{
  "d_shared_expert": 0,
  "n_head": 2,
  "vocab_size": 8192,
  "norm_eps": 1e-05,
  "positions": "rope",
  "rope_base": 24300.0,
  "tie_embeddings": true,
  "init_out_by_depth": true,
  "decay_shape": "sqrt",
  "steps": 10926
}
Below are experts of layer 12 (counted from 0) of a mixture-of-experts language model. Rows are named router (the router's row for the expert) and show model dimensions 96-127. Each number is 128 + 24 x the weight over its row's rms, rounded and kept within 0 to 255. Numbers have three digits each.
After each expert's rows: a language model's description of what the expert responds to; "comes before" lists some tokens at least twice as common just after its tokens as in all text. This comes from a sample of Wikipedia text that the model never trained on. Tokens count by the router's weight.

# expert 51
router:117110090090128138134136121128150100129109153151129124122134122093140152125092175115116098116125
Commas after names. Commas, periods and conjunctions after a person's name or noun in narrative or lists, introducing an appositive or clause: Connie, Stewart, and.
comes before: "and ", "he ", "but ", "the ", "who ", "which "

# expert 59
router:098128158137107103127119128117095138113160134130120200135086122144119157153158107100105156148152
Mid-word fragments. Inner word pieces after a first letter, often science or biology terms, e.g. In-s-ulin, M-ut-ant, n-ut-ritional, fl.
comes before: "\n", ". ", "es ", "000 ", "y", "ing "

# expert 21
router:172095079134156121113092078106159175162144104113133173104116135112183125101100148140183127145159
Table cell contents. Tokens inside wiki table cells such as header words, numbers and percentages before a bar, e.g. Votes, Peak, No, 10,785.
comes before: "| ", "|", "|---|---|---|---|", "date ", "votes ", "/ "

# expert 31
router:155118105183115138137174135153150100170114159111111136101115164128070075157108155175074127120172
Prepositions after nouns and verbs. Prepositions such as of, at, in, under, against right after a noun or verb, as in Katharine of Aragon, died of, returned to.
comes before: "the ", "his ", "a ", "her ", "this ", "their "

# expert 27
router:148155120116122165132094138100101111132158088108166127128150111139088153118160142137113154117132
Sports competing verbs. Verbs of racing and competing in athlete biographies and race reports, such as drove, rode, ran, competed, worked, won.
comes before: "in ", "at ", "for ", "to ", "as ", "and "

# expert 63
router:131118109111131123125117184094161152142129107116116113149102135136089107077154127118168144116159
Word endings in infobox labels. Final pieces of words in infobox fields, credits and proper names, e.g. Kickboxing record, Passenger statistics, Written, Directed, Town Square.
comes before: "(", "of ", "and ", "/ ", "& ", "with "

# expert 50
router:098125088113094113130101115146119101102144079122117095086154131116156154102147122115124127139170
Infobox list bullets. Bullet dashes, line breaks and indentation that start or end lines in infobox and list entries, e.g. "- Industry:", "- Born", "Died".
comes before: "- ", "200", "201", "199", "\"", "• "

# expert 29
router:108124125175144131107161144145116099080138141135133147157114127100163134161096125117148101096151
Purpose to and modals. Purpose "to" opening a clause after a comma, plus modals and "by", e.g. "to ensure", would, could, must.
comes before: "be ", "the ", "have ", "not ", "a ", "make "

# expert 38
router:145109171127133076112118141117130115178135103103144147143114169149120154162143117133137142120139
Digits in numbers. Numeric tokens such as digits and two-digit chunks in dates, years, statistics, tables and ordinals, e.g. 3rd, 10th, 52°, 5,642.
comes before: "–", ".", ",", "; ", ", ", "th "

# expert 56
router:100113123106139083158126082159150111164116124108090148125080139131156147132141106131175083130116
Infobox field labels. Field names right after a bullet in infoboxes and section headers, e.g. Architectural style, Coordinates, Date of birth, Genus, List of.
comes before: ": ", "of ", "==", "career", "\n", "information"

# expert 1
router:066142129101122071146167109139129093124149118155116150140100090178144128131137115124169118124118
Counting and ordering words. Number and order words (two, four, first, second, after, However) and word pieces like of in out-of-pocket, off in offspring.
comes before: ", ", "-", ". ", "s", "s ", ": "

# expert 20
router:135107130130161097123152106145083126145123149116164156140127092107137124091095146088141094142140
Sentence and line ends. Sentence-final periods, line breaks and paragraph breaks before a new sentence, heading or table row, e.g. "country.", "). ", header-row line breaks.
comes before: "The ", "In ", "| ", "\"", "- ", "He "

# expert 32
router:139100113095127133112160172139096091113128086109127147189138139135125081119151124133147122147086
Articles after copulas. Articles and function words after is, was, as, became, e.g. "was a town", "coming on as a", and sentence-initial As, An.
comes before: "a ", "the ", "first ", "well ", "\"", "part "

# expert 30
router:130155133082119108094137090115130068139148131117094159161087144137148180133149149120113105135151
Clause openers and prefixes. Commas after introductory phrases and subordinators like when, although, because, plus prefixes pre, under, re at word starts.
comes before: "he ", "the ", "The ", "it ", "He ", "In "

# expert 45
router:133128141150124126117103156137099119094141158111151138172083119144133139120111177127109098157136
Mid-word vowel pieces. Single vowels or short vowel-ending pieces inside words, often foreign names and food lists, e.g. sauce, cloth, oatmeal, N/a.
comes before: ", ", ". ", "-", "'", ".", "\" "

# expert 41
router:155138111151174113100146094130126143136125120098128165148132075132092136099154154122120154113138
Table header pipes. Pipe separators in wiki table headers after Title or No., plus award words like Best, Outstanding, Role.
comes before: " ", "\n", "\n\n", "Title ", "Yes ", "\""

# expert 36
router:149106148158158122115123153123125121129092103115106148142101171123083103121136086076128147118104
Table cell separators. Pipe separators in numeric tables, plus currency signs, decimal points in coordinates and colons before values, such as £, $, 77.09833.
comes before: " ", "1", "2", "3", "12", "13"

# expert 19
router:141134129139156152103105093128112111104134125098116129120077104106126113089101094118135159101111
Football tables and leagues. Table cell separators and words like League, Cup, UEFA, Premier in football club statistics tables and season articles.
comes before: " ", "| ", "League ", "Cup ", "1", "2"

# expert 39
router:120156159106099133135118103146141173103132122129100151145155112167126113097122101118138120112115
Topic nouns after "the". Noun stems and suffixes naming a work or event after "the" or a year, e.g. film, game, album, murders, pictured.
comes before: ", ", ". ", ".", ": ", "\n", "\" "

# expert 5
router:176079108134161158094106121112101129149110118161151158162133081123125128078107144124128098143116
Table row ends. Line breaks and last cells ending rows of wiki tables, mostly sports results, scores, election counts and football positions like DF, GK.
comes before: "| ", "|---|---|", "|---|", "Source", "*", "Format"

# expert 57
router:146141130143142102150090079161114163084120151151123121164092104172144117110119147164110122069172
Section headings and table rules. Wiki heading markers == and === before section titles like Notable people or History, plus table bars and separator rows.
comes before: "\n", "\n\n", "See ", "History", "Early ", "Personal "

# expert 34
router:168095132144144112113141098101155117109060107130098138112142134098124135151139140146121124115156
Clause subjects before verbs. Subject words just before a verb, often institutions or pronouns: which, It, Court, Council, Commission, band, as in "Commission, which decided".
comes before: "was ", "of ", "is ", "had ", "and ", "has "

# expert 15
router:158097098120128116120159142163094138134133166154107163125123097166111115127132120130100125163102
Apostrophes and closing punctuation. Apostrophes in possessives and contractions (company's, You're, isn't), plus quotes, sentence-final periods, table bars and heading equals signs.
comes before: "s ", "\n\n", "\n", "t ", "The ", "s"

# expert 46
router:117134166152129139071145128154116106120138125092135166124114144141118101121141146148096096104136
Time and place prepositions. Prepositions opening time or place phrases, mostly "in", "during", "at", "from", before years or "the": "in 1919", "During the".
comes before: "the ", "201", "200", "202", "199", "198"

# expert 10
router:131112097089076143135107168165093174135155137174118165131126115144106145121145157160142137096128
Mid-name syllables. Short vowel or consonant-vowel pieces inside foreign personal and place names, mostly Nordic, Germanic or Asian: Lundg-a-ard, Birn-ba-um, Ødeg-a-ard.
comes before: ", ", "\n", "'", "-", ") ", "- "

# expert 11
router:090159127125150141106092122119107118148153129169143117130131129146089116125112135142125143129097
Word-initial fragments. First pieces of words split into subword tokens after articles or a space, such as sun(light), sub, ab, trans, ann(iversary).
comes before: "-", ", ", ". ", "er ", "\" ", "ing"

# expert 60
router:112150090131139136112161120148138089108108117089126142103172125112103128092088151174115143125083
Sports years and tables. Years and pipes in sports career tables and tournament text, such as 2015 Copa América, FIFA, UEFA, 2023–24 | Ligue 2.
comes before: "| ", "United ", "3", "2", "1", "2 "

# expert 35
router:114082113136080093155132152097081175102099106158113110152131113132122150125116140096104091107153
Album personnel lists. Line breaks and role words in music album track and personnel lists, such as vocals, guitar, piano, solo.
comes before: "- ", "\"", "– ", "(", "guitar", "vocals"

# expert 54
router:132104092110128153162109139113089151137112132121125108158136089148123147142150137132146107099149
Plural nouns before prepositions. Plural nouns and final noun pieces followed by of, in, for, often after numbers, such as players, goals, cases, people, members.
comes before: "of ", "and ", "in ", "for ", "to ", "from "

# expert 48
router:136156180155116123132105116154111114096113139151115179101163092149123123141132147096151101093145
Word-final suffix pieces. Final suffix pieces closing a word before punctuation, like -s, -ed, -ities, -ation, plus sentence adverbs However and also, and year digits.
comes before: ", ", ". ", ".", "==", "\n", "\" "

# expert 16
router:093184143136110090103157126126142133132122141153125154138142121136147109090115100130182133116178
Mid-word Latinate stems. Middle pieces of long English words after prefixes like con-, dis-, re-, im-, mostly in reviews and narrative: im-po-stor, signific-, recogni-, promo-tional.
comes before: "t ", "ate ", "- ", "s ", "ated ", "ation "

# expert 24
router:111084089124120095162117141139119138138137108098147106135128148117159117108137120120133139121125
Infobox field labels. Field labels and fragments in infoboxes, tables and citation tags, such as Population, Elevation, UTC+05:30, full citation needed, 2015 normals.
comes before: "| ", "(", "|", "ft", ")", "0 "

# expert 3
router:102102159133138086121101139115130111155188123085119147161113155142099159152129170134134132093152
Year-number first digits. First digits of four-digit years such as 199, 201, 194, usually after "in", a comma or a table bar, with occasional other numbers.
comes before: "0", "0 ", "9", "5", "4", "8"

# expert 0
router:164171148124087143173114122127104164120101134102178092162119118088138128110158155101102129102115
Japanese byte fragments. Continuation bytes of Japanese and other multibyte characters, plus scattered tokens inside formulas and legal clause lists, such as の, (a) and.
comes before: "(", "and ", "|", ") ", " ", "\\"

# expert 47
router:114139109127146148136118150125078161163138139091137109107129169188114126108152117149108173135161
Movement and transfer verbs. Verbs of going, moving or giving and "according"/"due", followed by to or from, e.g. moved, went, returned.
comes before: "to ", "of ", "in ", "from ", "on ", "into "

# expert 23
router:113093089098140108119160153085105120124117150125107133077135130130122142138129131126115087084134
Biography verbs and places. Past-tense life-event verbs and place nouns in biographies, e.g. graduated, died, buried, emigrated to New York City.
comes before: "in ", "and ", "by ", "at ", "on ", "to "

# expert 53
router:122179141079148110129116143173133144102123154140128073134149120151117104118106127111109086152141
Asian names and scripts. Syllable pieces of romanized Chinese, Japanese or Indian names and raw CJK byte tokens, e.g. Guang-dong, Jum-on, 凌.
comes before: ", ", "i ", "ian ", "'", "i", "\" "

# expert 13
router:162095107143141112137117161161124124131103116128162142136161131114148117137146112150112170108140
Copula after subject. Forms of be and become right after a subject, mostly the was or is opening a biography, as in "(born 2003) is a".
comes before: "a ", "an ", "6", "born ", "4", "the "